config.yaml
hidden_size: 448
experts_per_token: 8
d_shared_expert: 128
hidden_act: "drelu"
routed_scale: 1.0
init_std_router: 0.0352
norm_eps: 1e-06
learning_rate: 0.000668
beta2: 0.99
max_grad_norm: 1.0
dataset: "wikipedia_en"
Below are experts of layer 4 (counted from 0) of a mixture-of-experts language model. Rows are named down (a neuron's output weights, with its number) and show model dimensions 56-111. Each number is 128 + 24 x the weight over its row's rms, rounded and kept within 0 to 255.
Before each expert's rows: "comes before" lists some tokens at least twice as common just after its tokens as in all text. This comes from a sample of Wikipedia text that the model never trained on. Tokens count by the router's weight.

# expert 10
comes before: " |", "-", " 0", "  ", "–", ";"
down0 [156  84  89 145 148 145  96 164 127 192 141 142 132  90 139 107 110 143 110 121 145 109  98 136 106 125 162 128 174 143 103 159 120 136 127 102  88 140 112  94 146 139 110 114 144 155 126 129 144  51 152 144 177 134 153 174]
down1 [142 181 134 182 133 137 153 157 142 111 153 127 101 142 124 131 116 121  94 168 156 124 120 139 161 104 117 127 126 134  83 141 128 154 131 136  87 147 149 103 126 120 122 194 139 115 155 110 124 124 123 132 186 144  68  89]
down2 [143  94 103 174 149 134 179 134 155  91  97  81 120 129  96 163  86 131 154 140 108 102 105 138 180 114 124 159 143 126 116 121 126 131 117 106 162 123 112 132 158 154 125 122 140 132 144 136 141 142 159 126 145 116 106  90]

# expert 15
comes before: " |", "-", "–", ";", "%", " 0"
down0 [167 147 148 141 117 108  84 125 153 144 138 149 133 109 135 143 119 132 108 138 136 100 107 130 124 136 140 132 143 106 137 187 121 145 129  95 118 108 144 141 135 135 109 161 126 153 185  98 133  86 169  98 194 165 134 151]
down1 [133 169 125 187 122 145 143 146 133 104 158 117 111 148 123 140 108 113  91 168 163 132 116 135 151  96 109 130 117 143  86 148 120 150 122 126  81 137 155 114 134 122 131 200 148 125 162 105 115 125 132 124 174 135  63  84]
down2 [126 125 105 171 147 143 150 120 150 123  77  95 125 122 116 132 104 125 174 101 100  75 147 136 159  92 101 185 146 128 126 152 120 120 142  67 152 121 126 149 168 137 150 142 163 152 113 156 146 123 133 155 162 132 105 111]

# expert 8
comes before: " |", ":", "–", " 0", "  ", " 1"
down0 [124 135  93 127 127 139 117 155 139 198 114 119 128 132 170 139 102 133 102 135 146 122 101 155 100 109 135 122 135 113  81 122 143 152 147 151 124 145 160 108 109 144 128 143 139 145 114 100 102  90 156 141 154 108 153 152]
down1 [142 181 134 183 133 137 153 157 142 111 153 127 101 142 124 131 116 121  94 168 156 124 120 139 161 104 117 127 126 134  83 141 128 154 131 136  87 147 149 103 126 120 122 194 139 115 155 110 124 124 123 132 186 144  68  89]
down2 [119 123 106 139 138 116 138 110 160 100  77  91 119 126 103 165 110 139 165 138  96 123 113 128 145 111 136 162 117 120 121 133 149 114 133 100 152 132 113 146 164 121 127 131 152 134 125 144 170 143 143 128 174 110 104  98]

# expert 7
comes before: " |", ":", "  ", " 1", " 0", " as"
down0 [123 114 133  93 114 113  77 140 137 167 107 158 145 141 118 158 142 148  74 125 131  85 115 156 119 122 148 121 162 103  94 137 132 142 147 108 110 128 104 101 143 130 126 125 145 154 121 119 100 119 142 106 207 136 143 187]
down1 [142 181 134 182 133 137 153 157 142 111 153 127 101 142 124 131 116 121  94 168 156 124 120 139 161 104 117 127 126 134  83 141 128 154 131 136  87 146 149 103 126 120 122 195 139 115 155 110 124 124 123 132 186 144  68  89]
down2 [167 114 119 167 132 154 116 131 157  97  65  98 129 110 100 164 116 114 170 133 116 122 143 151 166 146 123 154 110  86 134 117 102 121 122 100 175 139 113 114 159 110 122 170 158 136 147 144 146 106 128 120 159 149 154 112]

# expert 1
comes before: " |", ".", ";", ":", "2", "0"
down0 [114 116 138 102 129 121  58 146 116 164 135 164 149 114 121 128 129 114  96 140 160 106 105 138 113 122 170 107 189  97 110 158 137 172 135 138 115 112  99 100 105 135 136 147 148 148 130 108 102 108 151 121 178 148 131 165]
down1 [142 181 134 182 133 137 153 157 142 111 153 127 101 142 124 131 116 121  94 168 156 124 120 139 161 104 117 127 126 134  83 141 128 154 131 136  87 146 149 103 126 120 122 194 139 115 155 110 124 124 123 132 186 144  67  89]
down2 [131 117 104 166 137 145 150 133 122 105  92  98 124 126 102 146  95 101 143 124  86 107 138 146 143 117 147 146 128 131 116 116 130 102 113 119 140 150 122 121 162 149 131 153 175 132 127 133 160 123 135 137 136 133 114 106]

# expert 3
comes before: " |", ".", "  ", "%", " 1", "2"
down0 [ 91 139  85 115 127 162 102 142 110 154 137 118 145 126 124 149 120 148 112 148 150  86  92 164  85  84 146 128  95 114  98 122  89 136 173 176 150 153 139 158 115 132 156 147 155 151 110 121  93 102 131 103 175 144 131 145]
down1 [142 180 134 183 133 137 153 157 142 111 153 127 101 142 124 131 116 121  94 168 156 124 120 139 161 104 117 127 126 134  82 141 128 154 131 136  87 147 149 103 126 120 122 194 139 115 155 110 124 124 123 132 186 144  67  89]
down2 [141 117 110 156 123 156 165 121 141 119  99 119 128 129 114 171 106  96 133 120 121 134 125 157 116 120 129 139 136 109 129 133  91 107  91 129 108 164 124 135 165 109 103 136 154 106 133 147 147  95 125 120 134  88 101 117]

# expert 0
comes before: " |", ":", ";", "%", "′", "{"
down0 [ 90 127 119  96 137 132  64 125 128 162 137 135 119 117 143 122 137 113 109 182 151 139  83 145  99 115 146 118 140 112  63 136 136 146 152 119 151 137 129 147 144 139 139 151 145 132 109 149 137 122 147 122 191 141 151 176]
down1 [142 181 134 183 133 137 153 157 142 111 153 127 101 142 124 131 116 121  94 168 156 124 120 139 161 104 117 127 126 134  83 141 128 154 131 136  87 146 149 103 126 120 122 194 139 115 155 110 124 124 123 132 186 144  67  89]
down2 [142 110 112 150 122 157 140 118 134 107  93 100 122 129  98 172  65 121 127 121 105 106 109 131 120 109 104 137 128 102 109 133 132 127 120  81 143 146 139 137 173 106 128 160 166 123 127 148 152  92 135 149 139 103 122 107]

# expert 2
comes before: " |", " /", " 0", "  ", " 1", " •"
down0 [101 146 118  93 111 111  78 105 136 153 153 130 141 128 123 147 106 123 121 126 154 117  91 146 122  98 135 102 133 128  87 150 118 161 122 133 111 130 101 144 109  96 136 146  82 149 122 133 142 132 158 133 154 123 137 156]
down1 [141 181 134 183 133 138 153 157 142 111 153 127 100 142 124 131 116 121  94 168 156 124 120 139 161 104 116 126 126 134  82 141 128 154 132 136  87 146 149 103 126 120 122 194 139 115 154 110 124 124 124 132 186 144  67  89]
down2 [163  89  94 148 140 138 160 127 140  99  88  83 133 138 101 160 119 124 138 124 108 112 131 152 145 105 135 162 112 127 105 110 117 116 121 109 141 130  98 146 167 144 124 147 154 135 139 117 167 122 159 151 144 137 117 111]

# expert 4
comes before: " |", ".", "-", "–", ")", " as"
down0 [145 142 149  89 122 136 133 130 108 153 102 138  85 157 150 158 176 159  93 115 136 116 116 146 129 155 125 140 126  82 134 141 142 126 131 118 114 121  98 125 109 108 107 120 152 127 156 137 140 122 139 134 169 122 166 154]
down1 [130 185 142 168 123 147 161 164 150 103 160 137  93 131 114 121 108 132  87 175 163 117 111 127 168 116 107 116 117 123  77 130 118 142 142 145 101 154 137 115 136 131 113 197 148 107 142 121 114 115 115 121 171 133  63 102]
down2 [135 120  85 143 157 177 155 134 152  96 117 118 128 102  90 144  92 118 134 147 124 127 127 155 120 131 116 156 112 121 116 110 117 116 105 117 157 172 118 116 144  89 127 177 163 120 149 159 171 119 139 149 166 129 145 125]

# expert 6
comes before: " |", ":", " 0", " 1", "′", " •"
down0 [120 131 110  96 112 156  78 125 111 138 110 137 147 126 102 163 132 128  72 130 134  95 110 127 105 131 163 140 176 125 120 136 129 150 120 101 113 116 114 144 125 120 156 153 163 140 117 103  92 105 129 110 182 139 137 151]
down1 [141 181 133 183 133 138 153 157 142 111 153 128 100 142 124 130 117 122  93 169 156 124 120 138 161 104 116 126 126 134  82 141 128 155 132 136  87 146 149 103 126 121 122 193 140 115 154 110 123 124 124 131 186 144  67  89]
down2 [142 115  86 173 144 177 144  98 135 103  94  89 104 105 116 159 120 122 153 146 110 125  98 126 161 101 138 162 120 121  90 121 116  96 114 103 135 141 106 132 165 140 161 157 137 124 143 145 154 110 135 152 165 122 130 102]

# expert 5
comes before: " |", " 0", ";", "  ", " 1", ":"
down0 [ 98 119 131  93 136 142 109  94 112 150 109 163 161 138 117 127 117 141  79 181 110 133 113 121 130 125 110 100 153  85 115 128 101 175 144 159 147 125 143 174 117 162 135 154 143 145 111 141 119 109 190 103 135 125 129 141]
down1 [142 181 134 183 133 137 153 157 142 111 153 127 101 142 124 131 116 121  94 168 156 124 120 139 161 104 117 127 126 134  83 141 128 154 131 136  87 147 149 103 126 120 122 194 139 115 155 110 124 124 123 132 186 144  68  89]
down2 [151 108 106 162 131 151 154 126 137 103  95  92 122 143 103 153 102 126 124 117 121 126 106 142 159 125 115  99 138 123 114 107 104 132 106 130 155 160 136 133 139 132 124 134 148 130 152 131 157 120 150 141 131 125 101 100]

# expert 11
comes before: " |", "\n", " 0", "  ", ":", " 1"
down0 [139 127 149 123 113 125  59 139 136 178 133 158 138 123 120 144 129 129  85  99 135  77  95 140 103 132 147 123 162  89 119 135 118 142 119 101 126 125 113 103 106 147 142 127 142 153 144 133 132 105 163 124 173 119 141 160]
down1 [142 181 134 183 133 137 153 157 142 111 153 127 101 142 124 131 116 121  94 168 156 124 120 139 161 104 117 127 126 134  83 141 128 154 131 136  87 147 149 103 126 120 122 194 139 115 155 110 124 124 123 132 186 144  68  89]
down2 [164 121  98 123 123 129 124 111 170  89  83 100 133 104  82 172 103 150 186 127 104 115 119 127 155  97 126 147 120 133 131 135 149 127 140  98 164 155  97 118 145 128 159 148 141 140 155 149 145 123 132 147 135 125  88  98]